From a checkpoint of a small mixture-of-experts model trained on Wikipedia.
Size: 11 layers, width 256.
Training: 302M tokens, 4604 steps.
Below are experts of layer 7 (counted from 0) of a mixture-of-experts language model. Rows are named router (the router's row for the expert), up (a neuron's input weights, with its number) and show model dimensions 0-255. Each number is 128 + 32 x the weight over its row's rms, rounded and kept within 0 to 255.
Before each expert's rows: a language model's description of what the expert responds to. This comes from a sample of Wikipedia text that the model never trained on.

# expert 14
What it handles: Auxiliaries and verbs after subjects (was, were, had, not, to), including census phrasing like 12.9% were 65 years of age.
router [167 101 161 159  92  77 138 188 125 151 115 143 159 121 133 135 164  82 130 142 152  98  83 155  78 121 120 155  88 162 176 102 130 142 121 121 117  65 153 104 104 139 116 154 184 148  75 134 127 112 112 128 114 141 168 133 133 183 157 147 102 179 132  57 105 106 196  81 163 163 148 109 103 141 153  60 156 101  83 141 135 147 150 109 133 113 173  78 107 204 133 150 143 121  84 129  66 123 113 102 160 167 149 150 109 188 120  93 131 160  99  94 122  79  66  59  99 171 176 132 106 138 132 123  79 143  63 164 126 179 152 159 137 129 113 140 136 149  69 141 141 199 155 106 136  99 156 117 147 137 106  97 157 174 132 146 112 138  90 192 107  90  67 133 152 110 120 136 100 134 177 142  97  93 149 132 142 109 124 134 130 144 123  87 100 137 149  86 113 127  93 207 192 103 161  89 192  90 115 118 122 174 144 156  99 151 186 114 145 145 126 111 218  97  91 109 105 162 119 131 150 134 153 112  94 133 183  64 149 109 163 144  96 136 134  96 191 124 101 182 156 103  62  88  94 123 111 115  84 159 107  91 124 138 152 145]
up3 [ 65 140 149  84 106 131 144 119 167 107 138  92 141 133 123 141 186 168 169 110 133 172  82 125 129 156 178 132 129 125  86  91 137 138 129 164  91 123 175  82  95  90 143 119 107 105  72  93 141  95 116 129 108 104 137  79  86 116  95 154 163 147 119 129 105 132 132 136  84 120 152 119 155 115 160 107 145 157 124  74 103 233 203 159  82  76 137 118 212 138 115 109  95 105 122 167 179 129 170  97 136 121 153 153 148  94  89 126  99 148 114  99 138 129 118 134 119 144 125 160 164 151 137 132  87 104 143 185 198 141 139 185  99 141  88 138  80  89 199 119 166 154  79  73 136 193 140 153 107 117 119 157 130 120 152 140 133  74 108 128 126 110 144 139 119 130 150 133 116  88  87  78 136 124 126 115 112  89 123  90  80 129 128 122 154 153 110 112 126 189 149 141 114  73 124 165 168  90 155 119 156 136 114 148 104  83  85  85 151 154 154 137 175  86  53  90 199  65  60 131  69 145 145 153 156  95 122 198 101 151 128 125  82  65  82 165  93 143 188 127 120 158 104 101 130 142 156 160 154 124 190 129 171 180 128  91]
up4 [107 120 171 174  84 121 140 124  93 166  46 150 143 109  69  61 133 194 139  79 130 125 153  89 119  88 207 110 118 107  98 123 153 124 126  62 129 147 137 177 139 135 136 121 111  36 161 112 106  94 172 111 112 147 111 133 168 114 136 140 105 121 113 148 202  81 124 173  88 195 147 104 126 143  83 161 125 135 155 143  57 105  77 112 162  75  91 137 160 131 143 133 122 126 136 198 138 139 115 135 115 200  98 135 115  99 127 166  93 152  98  75 175 143 113 128 153 136  79 156 149 156 110 172  54 131 121 144 143 116 123 113 200 219 163 103 173  84 117 120 132 146 165 126 148 162 135 153 105 174  92 138 125 148 174  93 161 131 139 119 131  93 102 151 110 153 112 134 146 116  79 113 175 177 152 148 135  87 136 111 140 145 147 171 146 150 141 124 115 164 133 116 154  63 103 118 152 148  86 154 149  79 170 129 133 101 104 150 138 189 100 136 137 173 123 121 133 147 126  61 196 147 127  97 117 140 145 137  62 137 197  67 104 108  98  93 127 125 161 120 153 226 106 161  81 132 119 119 107 155 147 126 111 148 141 119]
up5 [152 159 111 139  88 125  91 104  98 130  88 166  76 100 154 124 131  95  86 145 133 100  87  87  74 105 116 180 167  92 101 103 110  75 150  91 117 162 177 176 141 121 131 132 113 151  93 120 165 137 169 120 173 145 138 139 144  86  85 174 111 142  76 169  99  82 152 155 118  90  82 140 122  64 105  88 111  94 164  64 141 166 134 154 118 114 128 166 102 149 171 120  73 148 157 185 193 112 163 133 121  80 111 124 171 117 116 166 170  43 142 145 122 181 151 146 122 142 133 151 112 165 114  99  90 137 138 142 126 163  51 120 118  89 159 147 145 131 137 107 117 182 152 207 108 160 125 158 146 158 112 117  83 132  94 111 170  84 134  64 167 153 157 164 105 142 141 115 156 150  86 101 123 121 142  91 103 186 131  88  63  74 149 138 139 119 104 165 149 122 148 116 136 142  63 124  90 143 123 134 165 117 116 129  45  86  71 126 171 115 139 124 168 149 111 124 167 156 116  85 149 148 138  66 110  98  64 187 119 121 133 132 196 164 159  78 126 166  77 139 133 106 132 141 117 141 171 141 159 161 192  91 103 117 190 103]

# expert 12
What it handles: Prepositions and conjunctions joining noun phrases, especially of, in, and, for, from, as in goal of the season, participated in the ceremony.
router [123  91 184 110 156 180 168 109 161 104 164  95 113  89 139 132 152  91 131 136 162 146  81 134 108 180 165 160  76 167 122 114 128  69 104  65 104 149 195 118 107 171  77  93 112 105 144 152 169 128  95 157 176  98  96 111  88 153 127 129 102 101 156 118 102 109 158  79  82 113 168 115  84 163  96  77 139 115  90 103 139 137  84 124 166 109 122 135 136 174 102 188 133 135 111 119  93 121 181  97 133 164 155 168  93 194 135 138  81 153 127 105  88  50 119 102 142 116 123 122 110 157  95  98  77 108 123 114 143  75 101 203 127 142 158 191 173 158 164 100 138  83 159 131 134 134  90  92 177  80 101 160 130 186 125 157  65 118 101 156 108 119  84 119 130 107 117 134  98 173 163 155 127 103 184 162 176 107  74 147 111 154  92 114 168 193 152  53 115 116 126 127 145 135 122  86 125 124 131 119  97 157 139 165  75 112 158 119 143 129  93 153 162 190 153  96 117 145  89 102 163 138 112 120  88  98 127 180 145  94 139 143  84 133 144 135 189 150  84 162  60 112 106 114 157 165 108  70 131 153 134 103 178 189  93 143]
up3 [102  99 171 149 158  97 125  73 106 197 141 133 119 199 102 104 126 141 126  65 185 197  69 122 197 142 132 144 159  70 145 154 119  70 127 139 150 143 105  98  88  68 158 136 115  88 130 110  96 133  91 122 153  98 143 131  65 151 124 150 148 160 112  94 106 102 153 153 120 138 143 139 119 158 149 110 168 114 175 255 149  74  97 120 106 190 131  97 124 171 110 136 152 117 106 121 132 119 112 119 172 159 120 146 239 134 143 167 143  99  89 136 115 121 148 119 154 172 110 147 181 132  89 112 161 151 168 186 122 106 123 121 138 142 121 140 158 108 106  79  90 168 107 101 133 113 164  79 145 128  94 145 184 126  83 149 111 189 138 163 121 160 180 133  71 113 145 122 126 125 119 103 108 121 134 116 155 124 160 120  79 104 143  83 164  82 118 104 157 141 131 161 111 154 121  73  84 169 113  99 134 109 109 106 170 138 127  52 121  57 124 180 104 123 171 173 100 146 124 117 118 134 136  24 129 155 126 103 139  93 126 195 134 130 157 139 133 114 100 134 116 147 142  70 143 156 119 157 192 151 161 147 113  84 136 133]
up4 [157 151 134  98 117 150  86 142 189 139 100 113 105 130 126 144 162 115  85 133 107 211  79  97 172 112 162 127 122 124 113 179 123 114 176 136 160  94 167 123  78 118 111 136 146 137  91 118 106  89 178  67 102 126 205  92 134 186 129 110 149 157 115 134 109 118 145 168 140 133 140  88 138  81 119 135 151 125 148 141 108 162 106 142 107 137 147 109 124 101 179 132 149 129 187 179 113 103 119 195 137 164 133 149 141 109 106  75 131  79 122 221 122 138 149 131 143  68 153 142 112  98 131  73 111 159 119 104 152 102 173  94 105 113  72  79 127  92 101 140 106 128 197  94 167  95 147 170 128 139 152 142 178 129 140 109 106 109 116 164 136 135 107 120  81  96 132 157 124 138  97 152 150 117 119 146 115  80 152 147 127 147 130 104  93 158 134 159  61 156 135 129  73 168  64 150 213 100 125 195 101 132 109 114 201 169 104 184 174 121 130 144  59  86 141 135 153  97  69 122 149 165 136  85  93 112 119  34 161 122  88 185 156 198  82 193 145 110  62 162 103 106  99  94 113 144 122 101 153 147 131 151 137  94 112 127]
up5 [ 91 151 158 166 124 105 140 164 161 134 167  69 169 134 152  95 159  97  75 141 123 153 146 144 146  53 162  78 147 125 110  99 154 121 158  97 123 125 143 130  95 130 136  88 168 170 102 100 143 129  98 144 109 143 180 189 122 174 145  82 132 113 157 132 210 129 177 142 163 107  88  87 139  77  88 100 147 101 146 119 184 165 167 113 144  67 144 156 113 178 106 127  98 137  85 140 134  90 179 174 145 151 110 113  89 108 117 140 119 110 136 122 190 218  99 104  83 135  90 137 119 180 119 158 141 114  54 149 160 119 213 116 110 100 134 103 100 110 124 106 164 112 162 120 175 158 177  91  66 171  79 152  98 187 148 156 183  88 142 150 130 105 130 132 169 147 130 151 158 104  56 154 131 146 162 104 134 145 150 133 106 113 116 139  98 122 146 118 160 144 102 178 100 177 137 114 153 127  90 145 128 122 130 129 147 167  67  73 122 223 168 125 125 174  75 129 134 136 120 123 153 149 169 138 133 118 100  92 141 155 111 100 121  50  78 104  95 148 122 133 115 116  69  60 126 125 123 117 107 159 138 118 128  49 116  71]

# expert 7
What it handles: Closing pieces of words or names that finish a word, such as -y in widely, -is in Pseudorhodopis, -ers, -os, -ar.
router [182 121 136 113 157 109 119 158  70 156 194 130 128  75 110 145 133 138 117 177 178 136 183 162 141 142 102 130 133 169 111 204 148 110 116 149 177  63 140 147 193 170 121 138  56 154 191 115 155 185  84 147 113 118 138 137 126 127 104 117 114 178 162  81 122 121 102 104 113 117  98 130 148 105 149 176 116 143 169 130 109 109 110 117 110  87  96 160 101 180 120 165 122 104 130 104 122 178 172 101 147 132 168 119 207 152 138  97  89 183 102 172 150 159  85  84 175 136 101  57 140 116 141 110 107 116 137 101 127  84 166  83 135  61 170 131 203 122  61 142  75 115 109 165 112 169  88  84 111 123 166 147 131 128 116 150 136 105 149 152 126 143 145 121 154 115 145 125 118  59 138 146 123  84 100 117 110 190 164  94 166 117  79 164 145 162 111 133 131 145  78 103 152 174  73  93 202 133 162 127 104 119 112 130 176 175  96  75  94  81 148 142 127 137  87 169 165 106 114  68 124 108 102 122 106 127  79 136 154 128 111 152 170 131 152  71 118 126 116  91 105 116 124 127 194 128 185 135  62  81 100  86 126 107 104 150]
up3 [182 129 159 130 120 132 127 197 163 156 110 151 139 119 144 109 142 155 155 126 144 107  81  99  74 113 115 161 139 149 153  39  47 191  96 145 102 121 140 129 125 138  93 150 143 129 113 121 146 150 120  75 115 106 113 159 178 158 108 127 109  80  94 135 122 124 119 153 169 136 149 138 109 138 128 154 123 132 158 112 153  86 101  95 162 178  65 198 105  92 151 130 135 186 119 178 112  73 176 111  41 113 115 172 154 171  86 176  65 140  98 141 115 115 128 110 135 150 140 134  43 125 143 149 155 104 137 147 168 100 138  92  95 173 197 146 103 100 115 130 215 115 151 138 110 130 171 125 148 173 117 119 105 184  95  65 150  92 145 139 129 113  79 111 121  91 129 158 152 127  86  97 119 116 152 149 187  71 162 143 140 140  91 112 118  79 160  86 103 153 124 172  77 126 161 120 154 135 119 138 171 139 201  52  97  87 110 125 145  76 129 147 139 153 180 125 145 130  95 195 160 112 128 131 120 157 107 156 114  98 111  77 164 171 148  94 127 155 115 148  97  78 103 149  97 101 159 123 109 157 122 168 219 151 133 163]
up4 [121 146 120 102 114 161 106 169 101  65 134 161  43 148 142  91 153 142 164  57 168 148 145 156 112 112 165 135 104 124 170 167 138 145  92 169  89 134 107  98 133 142 148 115 122 109 137 138 141 182 144 108  51  87 136  91  68 109 121 107 183  96 136 119  95 117  94  97 102 145 114  75 142 178 122 128 144 131 141 134 153 166 142 106 124 107 100 138 160 114 144 108 124 167 113 115 143  48 120  81  70 140 119 124 149 108  69 132 110 128 123 139 104 109  94  63 132 123 138 116 101  96 170 214 148  89 116 159 124 126 107 169 209 146 161  96  99 120 124 124  88 113 154 118 158  71 189 158 161 156  98 198  98  99  96 146  80  63 125 174 144 152 111  88 141 191 108 125 108 143 116  81  95 162 167 104 132  73 151 154 106 103  94 119  77  69 159 164 159 137 118 115 125 140  83 208 157 132 117 117 172 150 120 128  68 168 145 157 152 123 156 168 157 119 153 125  99  82  54 155 122 143 175 128 123  43  88 144 143 164  76 115 103 117 144 132 161 148 170 162  56 159 121 128 147 145 107 146 101 136 129 145 194 117  98 132]
up5 [172 104 103 140 167 121 155 169  96 113 145 109 147 119  87 125 198 118 113  93 131 101  75  54  60 166 112 164 145 169 154 149 112 131 162 112 136 132 137 198 105 135 119 125 174  99 143 129 123 216 126  84 128 106  59 132 128  62 145 124  99  67 187 118 133 150 159 140 119 122 186 105 139 169 113 114 126 111 166 130 175  48 115  78 162 160 153 181  96 101 174 114  78 109  91  94 171  80 157 134 109 154 108 190  93 104 141 159 159  84 157 177 164 138 123 186 123 160 155  74 140 187 146 142 187 129 152 117  62 132  99 168 130 118  85 130  78 167 108 116 101 140 153 121 123 128 130 120 131 124  82  32  81 157 118 118 118 142 129 153 114  82  70 116  69  77 112 124 130 122 143 130 121 135  89  74 147  58 139 134 161 188  99 146 121 119 115 116 162 118 144 114 177 147 114 107  87 120 158 144 130 143 169  94 177 140 159 159 136 129 132 148 121 122 122 154 150  92  94  83 200 123  92  78 108 147 120 101 131 153 142 146 107  67 146 118 172 155 115 180  84 140 162 126 101 118 135 142 153 151 146 129 123 135 186  91]